Experts of a small language model: vocabulary 2048.
Below are experts of layer 2 (counted from 0) of a mixture-of-experts language model. Rows are named router (the router's row for the expert), gate (a neuron's input weights, with its number), up (a neuron's input weights, with its number) and show model dimensions 0-159. Each number is 500 + 40 x the weight over its row's rms, rounded and kept within 0 to 999. Numbers have three digits each.
Before each expert's rows: a language model's description of what the expert responds to. This comes from a sample of Wikipedia text that the model never trained on.

# expert 49
It responds to: Month and name openings. Month names in dates, like May, March, July, and capitalized first pieces of personal names in lists, like Jo, Ba, Ca.
router:461447536453492572521557528471437461540460466489558519538460471425546444519544515554525497490458552556442551496557556554565492521594468545451519452478523531514477459490498457498460538523481535542555421478450449524545484461507476434550538531482552477532473470445466562505498536540481543433482523530495536531448505569427509482451445542544555452446526439561443508465495459495469574538457555426443546434545544539457531572469497541522562504547527522393544559465553536431534511482518535
gate0:446420455552511503446542506495543479609500545534389488476540515471514505502461504533497493500548473528458519523555494478507557489516444505464515455518557576519502473523558514513560472547444485532531512568568488561615496470481458457525563493534542530485518526428520524446505465466445525531484502467503526500587484535438505502549475510534517475533615510472424525460449587512487509453477474477489541512572439525496506475518479511533526443502437557520462411472436479457563454591485476
up0:580528511467464454542566482469515529395489496421491493522465499423516551436556508465489499493473499564527468490491539513447485512550521553511490552538501536465458532553488427479445464500533462490465461442458595531472538526522521507506452498451450543516466472486374469493470528515514496481497491555495502418458465476506534583451512530543465538469447479597481527541511503533527474506521508527539515548520548553520455475460502533456516475486587506565489485542472482480473468436573507

# expert 47
It responds to: Closing parentheses, years. Closing parentheses after dates or table labels, four-digit years such as 2004, and z in Nazi.
router:454488523433516520535560560457461447539449453435583533556457485522578474500548550546503536515435522545430520488517541516500505484531458556448526449472552524487452474437526451508455513575438532560528482550449473519538459445496454460540518520472526450523455446444477535532496521554474492445433542488463562535479511457487538442446457539511550496449548451559443538499497446572474555544509528483466525506524555522441518505460527556539542525498546545469537576478535516467524499465513530
gate0:459539527504447427484563525531499485515504454471518433498536544418560569522502482498544428500511455535420434519560511429486500536526426510421435495562500467483437573475481536467557468534530507477494508532594529509546559495542523523450514472473483423483463487442571428528500518460570598523477567514444492464481487513469437483388436518502485490465502444476483505489535563539486507563498522535541478533496516571468517487463514480491544458459508458501494523492464527515484478501457493
up0:470528498477487414526553485526543429514547487503503527493549487558530552479452493477467507493515424506441464593524544476514530461550427417477494471551468458452519547488505516488517463532494484517472486509554525508477554500500567503453527430495522460538478559522528491521450517486452635478498453495443455455464553501478499468477499482505412529516492488519459493514520527515509519568494477607519483454518510520451510463430498442496557459496513481527430492492463527520522474565577479

# expert 58
It responds to: Sentence and clause punctuation. Periods ending sentences and initials, commas, semicolons, table pipes, apostrophes and closing parentheses, such as Cokinos P. and England.
router:441450537456542556535531541468457474528462467460575569527414477487494483505552493516516473497491527536461534461537547508498462473562465517461540454487527524540458457471519456523455521495461535573517457498456450551549457468519453459604545559540532438495430476443471572529497548554461502417431565535505556543492515528498573405490465558512554491476557452537477524481531464499474517556462560450467525480574516540465517571466474532511527457487532533480558523438531483455527499441507509
gate0:512487508492508517483444535489471434553566450454553460461477457492475582519495490499508510524514496510521525459469494449525575554452491471490444466494492457540368459540500451506467477533498509421518446511500509589506488456533510497561546504501586469491467531497469451530415527503500506514489550519479561608504510430486528479519545514513566448519466505502443525542527528499544466442517492457444463494479407513490472498441559500500488546446545538539476527432586464457494485567496506
up0:534476548558472536471463483505456488563544487516520481465453482498505563503499522460467528603523465418564527514495468449495599575466546476506409492500517455519478495571520455478475478548492551398518485472493510562520514474565535531524545551490589490536515498512480514539415508554522483545478514529545526606497490425504565500570524512530507500512472467472527549535533573523549504450494442476500471518361422539517510522491535463456514556437522525504455484437514422485522488556513530

# expert 6
It responds to: Capitalized word starts, row breaks. Capitalized name or adjective starts after the or of, such as English, Ab(bey), Ad(miral), plus line breaks ending table rows.
router:471494544461516548555527528481416437569454437483570544549466470494529471493530526534517479494456536535463538489537545502518470504550477530453542442469538539498460460487501440500448550511471540555547440511464450530547460463518475440568534536559517452563461452441443547514501559523485525440490497477459543534459478485468537475454452542529558461420511481542433523445559445517450538544496525421424517464541541575448513525444444547558546527549542553495554531471550504452526510463513511
gate0:483451498522449485457601499504467528464483471502510452505548516516473552583476492497509449538502531570512503533547494520547453545547470526449557488552524499426426483522496564472542499544439455514480477508509550566505509454485439470457508538542402560452408469529476523485548486447498451509501482536523476503489541469413459491447468461462427442416524455585459433434426498533455453504514480454502533554528558572448499566490495520498540515505475431498481517502556522463472457584478506
up0:402501509524500501520497449543430504453513513430519448416475544518520572467538482560461483530580534562523441525527464468528455476531452508529552522461495501420389486559508551489511484496490531537533519537490562477507511504492502509537512511502468511483439525515470576528480507469495474458540504527491498470513568449399539432425513505502516444419512443534559514454474524560448499410593477486466540588495500544437449532503491528559495517570495535454515525557478436428500519546473534

# expert 15
It responds to: Name-initial tokens. First tokens of personal and proper names after commas, the or table pipes, such as John, William, Michael, Mc, New.
router:431432488504535492538543546474497462529498494491546550526483529512561537546530559553508505415486475545496565489582518548512483542593477504476539483529541545525472467492517490452467539577515517515529431451435493522542476464449513474506520507487560474520464449451446498518556531595446550457474572556499509516459453461439427502451469560571531478457527518561456508452473464498438518559455498458439559422512497459480479530435520516563555422507550537432553556466478542483553565522594598
gate0:480469564484447534443482506492513447491472516462507509482446496445542493459488500488396446483574519562509492488576481504468490461531467491451494468496566470581513524444470495484467513520511498566520451531529512526557502560598484465533488575525559472431492433509512484543518464491422519495464583495460451426488536540506549451511478488542489580508488515525524484468540480517423489477460457521475531547510483464519537462440571506508572511546526511454547520576447521510503489511484510
up0:521552483451610541530483491519492556501519402517449488527508480542506511461550488499554587498494449492480487490478511449502505525400441519465531485512481524477458503528495508557517557501459559467438547476547429472547450488501514470553492409473466538531470565531443504533481504431594494518506483488480502548513515481562596423492534548478527426547507513589500484465441482556562486533547522481531519477460508506558473467498455531438483554479538519491488416462545488486525517393503483

# expert 45
It responds to: Separators after names or years. Pipe separators following a name, year or parenthesis in tables and lists, plus closing parentheses, semicolons and percent signs.
router:470466521458542540535543545479470458570445491468566528526454494493541445531554529519529457495471501552485541491544532515506534455554465523466551450464547531505470451481518463486467541502431517556539455486468469529552470473484458449577608527573548468550443427455458570515516549533471507452467534526453547539493512461474548470466445545521529467404563477550446600481482459483446538541517595468463519459558526522441507587454487512536554527498539516503556534473568507433538490456518537
gate0:578540580574426559493547547538459486530467571494468489382552486538512417503559485502488549566492502488461495557557513496503483484550367546465515508461502515460475449512530512482499497462488500500521499518487495561495470518549488557460538560553601470410466480477481536471468567492430521548492507525568488481446445494487509512523445388482528525503572407506490528526462440487554533468504472487486517492489525576441534473502498518517458541495522469548572479525456533484568521500542585
up0:480469478417539487494520504407495484487489409466531546579460529416517591521460526471528438431530555505514529485460464478503543499460567456494480508506491544521477513487470524480472511525518527490474485489495477470487500517511487488563465478481390464590536513500501497558543493502515486472497525405429516549551637472526473451476499637469522465519440586533472483495556515511475499588530542476504498510576468451558478557484506531490534475505548522490415563474593489465470513446463502

# expert 54
It responds to: Capitalized name openings. Opening pieces of capitalized proper names and titles, such as St(ockholm), Pla(ce), Ca(ves), Pi(racy), B(ooks).
router:460400518491502513533526517473482458525500448458556473537493506507539516504503518499532505453476486556470549444561506521644515434588470506466525486488524530537474447462546513447480562494512515510522416452448464542538450503463478444491531515489532489498460475429487554551493530518443508442469545535495508515458520505394466470465467544532535427437531505539432498403476469522395548533504517491492555517509506487490475504459490534539550479518527549420544475479541491446521580489494579
gate0:541418562419478467469463534475490498475489531567492437560478482567462585535478530404519512580454431556497536481529513517541427538464491537406539510446476516521535512506566495523508500475482493476520463497521468530553438515468550470521554495474539496530428451477478564458470457504445444512557541461495456495545538484466509461485489486394496548444457474546458466540556528534456486477548501512545466549536488515463561541513456510506423516487557588591474535559478482501516497513509483
up0:456548495547532525482519483531457482543485505527512490508498453475622423466518459588522495473486571442484490501537465480460548460479487506546528482508514491506478500527464493520507518508506565517464563531483532487471525513520479464513490474503537451485495530483460482533533499558473520449426476549522556483523454504492557519560557547577560445511517471501555539469419437518618505475513505513440538488496575425587466478518510524565580527524510503412489437485505518483536434426499498

# expert 39
It responds to: Table cell separators. Pipe separators between cells in sports results, election and standings tables, plus semicolons and dashes in lists.
router:472483538463536554528549523486483467587427492470568568521423479508549408516535535530537504529462493537489547468548539512512607430546476531467549475461536533477472462469515445510440526523435512550541477456458447529544465446478475457539605501541512472527453421428484558513485534515488502456496542536501517548509493441498515515460461541521527470403554486584450601489496474498459542537493624484485532485531529534406551573464471499534532511505526532513548540466576466446532507458510511
gate0:515546524487579490433475512499460516485516534580537497531509549477501450543527540501493504504503499536551571473480484473488600546523493438447467505474583479525548448600557426482471534534452470430535497437537538547470455461492474516575555507514501570460519451474475491516506552453491532551499497557492492561484559404593510535529441510510478546498533532542450543502478496544440488583478523531629482587510442523396574532516516523480523541506484480528552484542472423475486487447522467
up0:491425505531481500533388550449581537508495574497572550541457517473519499495483495459488508553553472527459464540540515548519489480503497465510530504531591415473530477581522550505459498525511492518505511453428567460468542509546458393518429527558620483539545540505554498475487546499502512492539500477545486489506457439469449485504523551516512539506555503497512544526486483511539502532483560507491474502439505516499491506521477522531584474428515504484467503487484514481517461501565555

# expert 18
It responds to: Capital-initial word pieces. First capitalized piece of a word, especially He/She starting sentences and name or title starts like He(alth), N(ukufeta), Pro(gress).
router:479437504459496514560554509470423434561461483470547496514471498479532505516539539509535461472461536529484521453551563555545482474603453508448526477483517532549468476452512487477466535484487526538569406508460473504555455489495486463532535524512565437523482474442470535556533554514446511438472543551475527533459461522423485461464439543520553466440525493562440504477511448561455519530498513438463527450535508551464519576442483526524538539478538530478553540477528482403533534466500516
gate0:475529466543522493475499499542427493528468543463528516410462564490519499544496530602528472521464473497488486430497518555532499527481548529466459507568470442551441515490532523540533526512587544494485497531505538466518511563402508537478533551448520502561487494525560457524483503555383504433519461550472537466535463530504484493529454511449538481497443466557490509475444475548526448511468513489513481441546469497511614523527507493472468615451455512435537523512441499395490448471552491
up0:508552541459479460486471530482530482486487451496494486601548464464492452432498468431526562490590517505455540560490484468477493527484484433551555546428513517397530511553463459485465523481439426510475548497496506540444516474631501473529457500455482522524506521491448529485487535506595494571508507480528441521467549503538483485480502514558466524491532553516533539536543507476459533517549482488508547533463528494480405485544527498582541418573496479545468477505529505530556534498466498

# expert 7
It responds to: Copulas and conjunctions. Linking verbs and conjunctions after a subject or clause, such as was, is, were, had, also, and, often after he or this.
router:465455554466497564536547528465425481554455473422545519530452490503563487464573533535532507496462559527462524477512564545506546477594460527470529437436557515469460490485492478489468540490429542570529472543440463522556487461518436469564528506487542472527443473451499523542466568502478536471447534474454527579493471500473560485445460548525571478450506479543463546497522497516468546530479537462470526471539525504463536547462517540519544493482533535477565553467528533457531505452507547
gate0:491449503542498474489481491506398555530491480421548374511464472510536474482438554547507493482462523513474473484460462473563582437512530484498493462511593491533510514585526444447478440435506517537487571450483475477430499509565493480459419509491585522502419505454502474473438537494496494509496608517483474532543565502544461524470521496482417563485568527547515523440510489436529474551550423507498430504534498471502521486424523536548458457607570517524439498485531562523521516548486526
up0:453502466486501556557487519433566433495602490477451555476526529536447561548487496487487482484512575468540465485503477516500479484520424481512517516489413502487504494447544498546557465596531496519513452564568511538534467450472511569523515473530487496500548455546513507561550462473468494495527407404498538527480492533456501506477559519513584487500491492541511525509505520563507466515474554432543497504542560546495523470519546525507530574502486458554545473552452423504529496505474515

# expert 5
It responds to: Table cell separators. Pipe separators between cells in wiki tables of election results, sports statistics and rankings, plus some capitals and section heading marks.
router:467447554439539540557534529466459433561477461452557530519479480451519445499547522519518443489454516541467534475523544523535534472572458537451536443437561526463460471479500473458443536534497540567569470502458445498556438477517459435551535547563565450562456429451443539540478538521472519419466511503473525543480506476460549465467452545523549494415521498552447573490510476507435556550492563456453514471542547515460529553464455534551555509471544531499554530451547510456547522447513523
gate0:469425543515461487447498537488535498493465498496589518469527469538542505498482525524469521562498416506514550516417471520474491563488528518532551455564524544531446525473483444488497450491412486435534483447450510516589511467473448390499525503510489415555489478511469492467490469516500491488517543582555606428570510527547446516528504522487527534547494496518560530540531450524455558475485510496470500442544565537408457566533540460457518521504540427510486496565471500515520486490581522
up0:437527486449454500570472485497489478471530492513448490493469490539472434492544529548547544486512506562501421522592597452520513435492507524508454538431525483449514469540515514504491499476570512550513473514592470490481548494506558539523508450543476582454498471429499509507406493479484550514522510456465412585496477497466564463444484462525463445432492513449401485434456537497548480618469446495487536552490427465502549493448506555565461443505492509523555533419507497478474535532442543

# expert 14
It responds to: Digits in numbers. Individual digits and decimal points inside numbers in statistics, coordinates, census figures and table cells, e.g. 347,616 and 9.6.
router:459459504466568542531564542487451475532452449456543474524415468497489488518559518563526485490439513506445547476548544514500458485591433539479547467448538534507476485489577479567460557503480537546551471467461435511533454465466445448535551514487520457546453476438448535513502534546452506460453524492492542537413497487494547439457461545529565484437562489555476541484486466524456536549517578456430521496548571556478568549467453554529545538533554536437526518437521542472537492463501564
gate0:453521505496465518503537514507513495489475470443474525519487482579538532539465534501501466515441428430489550505519459477522540505535496499482473516386479492466513578463567468513492465514461510505531508406551447447486479539500509557451462493468462466498441537458479430544460428488427516496494410448508584505537508488495591455435501476510531505459513464516515509500478508525535499498550513446508456547515515527463518480458475502441560561522475506403478490432519524534536481494536531
up0:511559527507536544471533502517480541490507417448486531529508477565533590496507522521460489537480453443509497495487481514479522531544465430514476480406459541441519582412578477511472488494427513537548465464535446485450482553450513507503481502454444428522425594460508445536451439470469493511459422450553500528482517490548576466422531508481489535463565471448525470472498521509477501446557528451559444537533482513510521498457475526483535583563486504405453468488478506531499508523452517

# expert 19
It responds to: Numbers in tables. Leading digits of numbers after a space, mostly cell values in tables and years or counts in prose, such as 3, 19 in 1973, 302.
router:472471579471519533549540544469477454556416462496541538529431498495527451496538513521576483508476494545470532469526534510512591456623470542444541465442539532473454458492519482523453542535479502559565452464439465544554458496497456487513516540496547467472467439445468569502517562510494522385472537483483557594481501502459550483457435550551568508466520500570440530492487486511484551552489551497475536483524544520482496536474464516508549492521550554431530539460532515432551507454518537
gate0:499490441536486575477474531543450528526517550426583478601481523427545483526470460464512474531537479497612555461523543504519501474488490511517502393482508476516455464475525480570521473520502432491586491495470493514476449491452508523415526495456505484432387489508491513467502523492441505509472492543502524494489552449502492483490513566413574537523517531593508428596494526479408485485579494486540482492478522498451500414485477577513591519495456497498506457531533486475535517539485438
up0:525491501507512510458460475565506522543480476446553552495500473465462482534510521504439576498579493519507570443565490550504474477498509479434523473474428407473487534517547505564581442483485495497524458607378433470447482496465497508459459501472470497460490515550509463576492461485464463519436463502525506450558506431601545464525429496411504519525520518522519444513550455497478512450558513560477523539457470466435523426540531542531508490515460514470492464529469552433517431529489418